Experts of a small language model: a softmax router.
Below are experts of layer 5 (counted from 0) of a mixture-of-experts language model. Rows are named router (the router's row for the expert), gate (a neuron's input weights, with its number), up (a neuron's input weights, with its number) and show model dimensions 0-159. Each number is 50 + 15 x the weight over its row's rms, rounded and kept within 0 to 99.
After each expert's rows: a language model's description of what the expert responds to. This comes from a sample of Wikipedia text that the model never trained on.

# expert 1
router:77 48 40 50 45 64 32 63 12 70 38 83 37 56 28 38 64 61 45 23 47 65 39 36 41 42 57 57 38 53 42 76 41 52 40 72 52 62 44 75 28 50 30 40 59 46 59 32 37 26 09 31 68 58 50 51 39 47 24 27 36 41 65 70 64 28 50 42 62 58 23 80 65 35 45 23 68 43 61 45 72 76 42 42 49 39 59 58 38 62 52 38 36 28 50 44 40 29 35 56 60 39 73 50 46 34 50 76 46 35 52 49 36 58 31 27 76 42 68 59 53 55 27 28 49 42 44 55 42 72 72 43 64 50 60 70 52 45 51 39 58 83 54 59 75 36 47 45 74 46 55 59 54 55 47 67 78 60 31 57
gate0:57 60 43 30 63 49 47 36 58 53 54 38 66 69 80 41 53 53 40 60 44 41 46 62 67 43 35 33 31 38 51 47 62 28 32 66 61 36 32 63 25 34 56 57 37 16 44 63 55 64 49 28 59 68 85 44 34 36 65 64 40 51 37 43 84 67 67 56 49 59 40 45 49 56 37 61 60 47 55 34 48 43 41 39 34 49 58 54 50 38 50 43 61 66 82 70 51 58 45 80 66 85 61 70 57 83 44 61 32 57 41 45 57 38 75 85 52 56 52 45 49 49 36 31 67 72 42 59 42 41 42 71 25 50 59 66 26 45 00 45 74 52 50 36 63 55 67 75 27 54 58 50 39 53 76 47 25 42 57 54
up0:48 35 49 32 36 25 45 41 38 48 46 44 54 51 73 36 55 43 60 40 80 41 48 38 55 54 59 11 33 43 32 49 35 47 13 60 74 59 36 51 54 36 70 43 51 45 58 36 48 64 59 43 68 58 62 37 47 23 39 41 34 36 58 52 79 67 73 41 27 49 67 47 42 51 54 30 59 45 44 56 87 34 32 38 36 61 36 37 44 22 38 27 57 60 39 53 44 38 52 72 39 61 38 56 44 82 61 57 37 33 69 41 65 41 50 75 45 52 65 57 32 65 64 27 54 75 57 48 48 27 34 73 34 51 36 63 31 85 44 40 54 53 66 30 71 40 41 47 10 42 33 62 35 30 49 72 22 37 73 58
It responds to: Byte pieces of Greek, Thai, Devanagari, Arabic, Cyrillic and Chinese text, plus word starts like con, ro, ar, and degree or minute marks.

# expert 23
router:59 73 48 35 52 44 57 52 47 47 54 55 01 67 38 69 39 62 42 41 41 49 23 28 43 86 50 70 48 53 58 59 27 37 57 16 46 40 58 44 46 57 33 62 42 34 63 55 34 69 56 77 33 44 50 49 49 46 57 56 44 72 50 40 35 64 37 85 64 41 61 63 51 79 57 79 59 38 20 65 25 35 47 60 55 45 55 45 41 78 51 40 40 66 33 38 69 42 35 41 54 04 27 68 42 38 91 36 54 38 69 46 36 57 66 45 43 36 34 42 47 58 51 31 55 61 44 70 52 48 58 78 56 24 85 72 53 36 52 62 52 66 59 55 37 59 35 54 52 52 56 46 55 44 39 46 26 57 52 69
gate1:26 48 26 47 41 26 59 49 67 46 36 49 68 13 58 47 52 55 49 29 49 46 51 43 61 85 58 63 20 45 32 50 43 39 54 37 58 30 70 67 32 32 34 48 49 68 44 31 47 47 28 64 53 39 55 61 39 51 38 58 39 52 26 56 44 45 52 43 10 41 52 52 38 53 58 65 35 36 54 51 34 58 18 56 38 40 63 46 25 39 68 43 62 85 35 79 38 27 37 36 30 09 55 73 47 55 58 47 35 55 77 52 56 80 42 45 23 41 47 71 48 61 72 60 45 60 56 40 50 59 61 51 15 57 74 80 54 67 32 45 43 37 45 63 33 84 48 61 51 50 65 61 39 58 61 53 46 61 38 77
up1:36 73 66 49 34 36 65 62 75 43 58 31 34 43 47 59 68 66 40 47 47 43 52 65 62 70 42 69 37 24 49 31 34 55 45 25 69 41 68 33 31 67 53 22 37 66 56 60 52 52 53 67 41 47 58 73 62 53 42 67 51 56 34 42 27 56 59 52 68 36 62 41 58 60 16 89 35 44 73 66 26 51 32 40 33 53 33 58 41 35 77 37 57 80 56 39 42 46 57 22 28 23 64 34 31 62 51 56 44 43 64 64 40 69 28 36 60 37 35 61 60 63 63 75 31 48 70 34 45 67 48 61 33 36 56 53 71 62 51 99 37 49 69 38 28 54 38 72 41 50 36 46 39 46 56 40 35 49 54 41
It responds to: Single capital-letter pieces starting uncommon or foreign proper names, often Japanese, Lithuanian, Turkish: Kanagawa, Kęstutis, Bounty, Rachana.

# expert 60
router:70 42 41 33 40 42 33 42 69 50 66 80 49 55 44 45 37 71 56 50 50 57 54 18 47 56 62 60 55 61 40 59 63 72 55 36 35 55 16 43 40 65 55 68 31 83 55 56 60 24 25 37 71 52 54 57 33 69 68 43 38 55 37 70 52 46 50 38 67 46 34 66 58 12 75 36 69 39 58 54 61 66 73 64 58 38 71 35 67 40 46 60 42 65 78 38 36 34 36 55 38 37 61 47 38 41 26 32 54 77 37 45 79 35 33 43 66 48 50 67 44 65 56 49 45 54 48 47 63 46 46 32 78 49 42 54 41 49 81 34 67 45 80 38 56 67 40 37 80 80 43 67 57 16 55 59 64 29 33 39
gate1:71 33 59 48 62 26 42 42 38 32 33 42 38 58 61 69 20 44 28 74 72 42 11 64 60 47 54 52 65 57 33 48 48 60 47 35 38 55 30 47 65 44 41 36 78 43 46 69 48 37 41 76 39 64 47 21 25 36 48 49 45 50 47 78 78 47 52 59 68 52 69 39 42 68 42 68 29 58 46 30 58 36 37 62 51 29 60 66 59 45 71 58 35 40 45 51 40 50 33 59 49 31 51 71 10 47 63 46 33 43 42 70 57 24 29 49 39 85 77 47 49 48 71 48 49 44 64 60 58 62 36 68 60 36 60 61 87 42 60 72 57 55 67 40 71 47 27 25 47 49 49 61 46 16 39 80 60 55 56 44
up1:26 57 45 49 33 72 73 46 63 65 61 64 67 40 32 41 61 51 45 29 35 57 72 28 39 49 54 54 44 62 70 48 59 57 61 66 72 62 53 42 24 42 50 69 28 48 40 60 39 55 69 23 49 38 64 76 52 57 49 52 62 45 63 38 33 64 36 30 46 18 48 43 73 50 68 54 76 56 47 62 48 46 63 58 46 92 21 32 33 46 43 24 67 66 75 47 61 70 69 35 43 60 41 34 79 48 24 54 48 58 57 57 50 96 48 44 30 42 18 65 63 50 41 49 60 74 28 59 43 62 47 43 56 70 43 38 19 52 37 32 45 44 37 49 38 56 74 81 41 54 40 29 59 62 57 19 41 46 47 49
It responds to: Word-opening pieces and function words after the or a, such as et(hnic), histor, known, such, La, often in species articles.

# expert 48
router:47 55 73 72 27 44 59 53 53 69 68 48 54 58 40 58 63 78 64 53 55 50 56 68 57 47 32 45 55 47 54 65 71 73 52 40 60 54 60 33 44 48 63 59 47 36 45 56 47 66 35 27 66 64 37 27 55 71 69 78 67 28 45 62 67 38 55 50 70 58 22 51 41 55 64 38 67 25 63 58 60 54 45 71 31 37 35 47 54 23 42 50 63 32 69 52 22 36 17 54 81 57 72 49 32 29 39 25 60 41 35 38 58 22 63 22 44 67 55 26 51 39 42 52 46 58 56 29 12 35 40 57 50 50 50 48 27 50 39 39 63 67 49 52 67 28 48 39 22 33 44 26 78 58 47 79 27 76 46 36
gate0:60 75 81 64 59 55 54 46 76 74 44 30 28 46 59 46 64 41 56 54 44 42 62 41 28 65 54 45 72 47 34 19 61 93 38 48 49 66 32 27 52 60 55 37 32 66 35 40 61 42 70 45 44 45 68 48 52 40 38 49 71 58 40 23 34 54 45 67 53 34 14 65 45 27 67 24 47 40 60 47 26 57 59 45 62 72 47 44 60 62 87 60 53 47 69 24 43 74 51 42 56 60 80 42 45 46 67 37 59 29 45 30 34 38 52 24 49 58 76 48 50 43 53 23 47 61 71 57 38 39 41 53 32 46 69 64 73 46 70 53 38 62 56 53 41 46 51 58 61 79 19 43 61 56 69 50 28 39 44 78
up0:68 59 45 39 57 22 82 48 42 56 28 47 41 55 67 47 62 45 40 67 41 64 33 51 45 47 50 56 78 47 45 50 56 67 57 11 42 78 42 27 62 30 52 48 55 69 35 39 66 43 70 45 38 47 31 44 68 45 51 46 54 68 50 34 48 54 50 45 51 66 21 46 70 44 56 18 53 63 65 50 31 31 49 46 51 44 51 33 65 39 68 56 60 46 54 37 45 68 38 38 75 69 70 63 56 37 27 63 30 43 40 42 60 27 48 43 58 61 53 59 31 61 47 20 42 52 54 53 45 58 66 58 18 40 68 66 99 29 62 15 49 78 64 48 28 53 50 54 77 79 38 55 57 67 47 72 56 17 67 71
It responds to: Opening pieces of longer words, often right after in or to, such as vis(ual), phys, ann, in(duct)ed, Los (Angeles).

# expert 55
router:61 41 55 32 76 47 54 42 53 51 54 26 55 73 51 34 60 60 52 31 31 55 56 79 54 41 69 36 27 42 29 46 47 66 62 49 52 68 60 46 40 38 71 74 65 57 46 33 79 78 69 34 54 39 39 22 63 50 68 33 66 69 25 68 34 48 75 64 39 45 41 33 45 38 61 78 49 41 62 55 66 54 46 62 17 36 50 40 76 56 53 36 49 47 65 47 51 80 48 67 66 62 29 55 65 19 39 46 40 66 43 82 66 42 70 54 55 34 25 41 74 70 64 34 54 31 63 42 59 61 62 56 37 32 33 39 37 51 70 64 42 27 34 72 54 44 63 30 69 75 58 57 46 44 25 66 70 69 41 43
gate1:57 53 51 39 41 00 70 44 55 60 47 50 56 47 57 64 43 45 59 52 61 31 38 70 50 45 66 46 69 58 44 66 25 38 47 23 43 48 29 64 33 86 64 55 57 53 73 43 59 56 40 68 65 44 28 66 58 39 50 68 51 52 47 53 66 43 46 48 36 65 45 41 28 45 70 61 27 36 46 54 48 29 69 26 34 40 72 30 58 49 47 59 85 62 49 36 68 56 24 43 35 36 47 52 42 55 77 37 31 69 47 71 61 37 41 45 59 46 36 58 58 71 47 46 73 55 15 45 47 45 40 37 74 22 53 65 60 70 49 80 77 39 40 52 25 69 52 43 34 73 57 41 33 49 40 54 44 69 04 43
up1:36 59 61 14 71 63 49 52 42 31 58 44 50 63 24 44 58 45 41 82 30 34 57 49 38 29 49 43 42 72 36 60 54 63 48 68 45 25 80 46 23 33 48 42 46 74 89 62 49 34 49 59 69 44 58 30 65 38 52 72 42 47 20 48 83 48 25 61 57 63 67 39 51 59 36 36 64 46 33 61 79 59 44 19 51 64 52 61 38 44 46 65 64 42 51 25 45 62 63 53 43 55 35 51 72 58 14 41 78 48 56 64 48 68 64 38 39 60 46 71 33 49 69 37 54 25 44 68 80 71 46 56 34 68 47 46 63 45 31 61 54 25 46 36 47 56 24 39 64 41 42 46 77 28 45 35 35 52 55 62
It responds to: Mid-word syllables with l or s, such as al, el, il, ol, all, ill, in words like Battalion, municipal, sphingomyelinase.

# expert 44
router:68 57 71 57 33 66 50 58 63 45 47 48 14 40 49 50 44 67 70 51 32 69 08 49 45 42 51 51 67 51 62 45 45 64 74 67 62 33 42 38 54 53 43 37 36 53 65 53 62 42 56 31 55 62 31 48 48 72 21 71 32 57 24 46 47 49 44 56 58 62 44 81 62 76 61 50 45 33 36 73 46 72 61 66 56 41 41 79 57 70 40 51 45 44 28 60 35 61 65 56 51 42 57 71 27 30 56 59 78 44 65 12 41 31 72 86 46 24 33 36 50 63 22 40 68 39 30 54 32 46 66 52 37 30 51 47 44 51 52 58 49 53 28 68 43 48 29 66 27 57 60 26 62 27 28 68 31 31 59 35
gate1:43 77 78 58 64 75 26 65 48 63 19 66 59 66 39 60 70 39 43 34 66 65 61 35 57 62 48 60 55 69 48 65 20 49 64 53 67 25 46 41 52 65 60 57 53 41 57 50 55 31 69 69 46 46 59 52 54 83 42 55 70 27 42 30 59 69 51 18 62 33 51 49 66 44 60 80 33 54 66 42 56 59 37 44 60 34 25 49 41 50 68 65 56 66 52 36 37 65 22 50 66 56 46 85 62 51 60 21 46 84 66 37 26 49 47 61 47 21 58 25 70 63 57 51 37 38 59 34 51 39 21 38 62 37 74 36 56 24 44 60 54 57 34 36 31 57 58 47 59 67 61 39 68 62 42 18 71 51 56 42
up1:66 33 64 56 43 30 79 38 51 38 60 25 42 37 60 18 27 51 62 54 50 35 55 63 59 47 52 28 38 21 59 36 90 88 56 58 33 56 49 49 55 51 49 56 64 63 48 48 51 50 38 44 38 70 60 51 30 29 54 42 31 64 40 55 32 42 50 70 47 61 42 53 54 53 43 36 61 52 24 48 63 33 40 91 40 66 83 52 41 30 65 52 71 39 65 76 54 50 69 49 36 57 56 11 51 30 67 68 53 29 53 53 55 33 65 67 66 77 55 77 37 57 34 44 31 54 47 75 38 55 50 74 45 69 23 48 58 58 72 45 37 71 72 66 54 51 31 42 60 47 55 57 44 60 47 88 29 51 48 45
It responds to: Word-initial or inner c, C, Ch, St, sc, G pieces beginning names and words, e.g. Aber-c-romby, Tuber-c-ulosis, Garden.

# expert 37
router:65 42 37 72 42 42 39 35 57 45 45 51 48 46 31 49 78 50 46 58 74 66 77 28 59 37 72 35 38 43 29 72 61 35 55 52 32 72 59 64 41 44 64 48 77 43 56 24 63 34 57 32 46 78 42 34 34 70 49 43 46 34 42 66 39 22 66 48 41 74 37 40 33 37 31 45 60 68 48 82 61 63 64 63 60 25 43 40 80 33 34 50 41 64 58 58 61 38 48 70 61 72 39 57 38 56 34 35 55 38 59 67 75 63 43 28 51 47 40 69 49 35 80 46 66 64 44 49 60 59 54 36 67 63 37 22 33 39 70 32 66 43 24 72 73 56 49 18 70 42 50 68 69 33 38 53 60 36 76 41
gate0:34 47 44 43 37 25 53 45 48 63 51 34 35 46 55 81 34 71 63 32 69 49 49 50 63 36 47 42 40 49 30 66 34 28 75 67 26 42 72 61 56 38 59 37 72 68 62 45 70 45 77 80 44 21 39 59 53 49 55 63 45 56 25 73 53 81 42 68 58 42 66 38 35 59 46 21 10 65 72 66 61 54 26 57 75 38 35 45 37 42 52 63 75 56 74 55 51 38 54 44 45 46 53 61 62 55 51 52 72 34 48 52 48 52 60 32 36 43 62 76 71 50 46 90 80 21 45 46 56 42 61 76 48 33 89 63 44 45 61 54 44 48 23 54 45 40 59 49 54 42 55 64 53 41 33 45 19 49 36 52
up0:66 50 31 63 47 22 59 52 31 30 46 40 48 44 69 68 52 62 40 36 81 70 50 38 54 44 62 68 49 58 44 41 39 36 44 50 45 45 34 71 36 57 33 19 57 75 70 64 75 54 76 59 29 70 69 81 28 38 61 51 45 56 41 45 47 51 48 45 72 70 63 77 52 72 39 48 49 31 55 42 45 63 50 67 85 10 34 38 67 61 42 66 76 59 60 58 73 46 61 45 42 50 34 26 57 59 61 44 49 42 41 56 34 66 66 64 51 30 44 58 84 51 63 65 49 34 36 28 74 35 75 65 49 53 70 47 32 70 65 52 51 60 67 49 47 68 12 47 51 81 56 74 35 59 57 51 70 50 57 51
It responds to: Early word pieces such as en, gen, ent, ind, fin, appro, as in Tenure, Gen., Genus, approach; also Dutch van.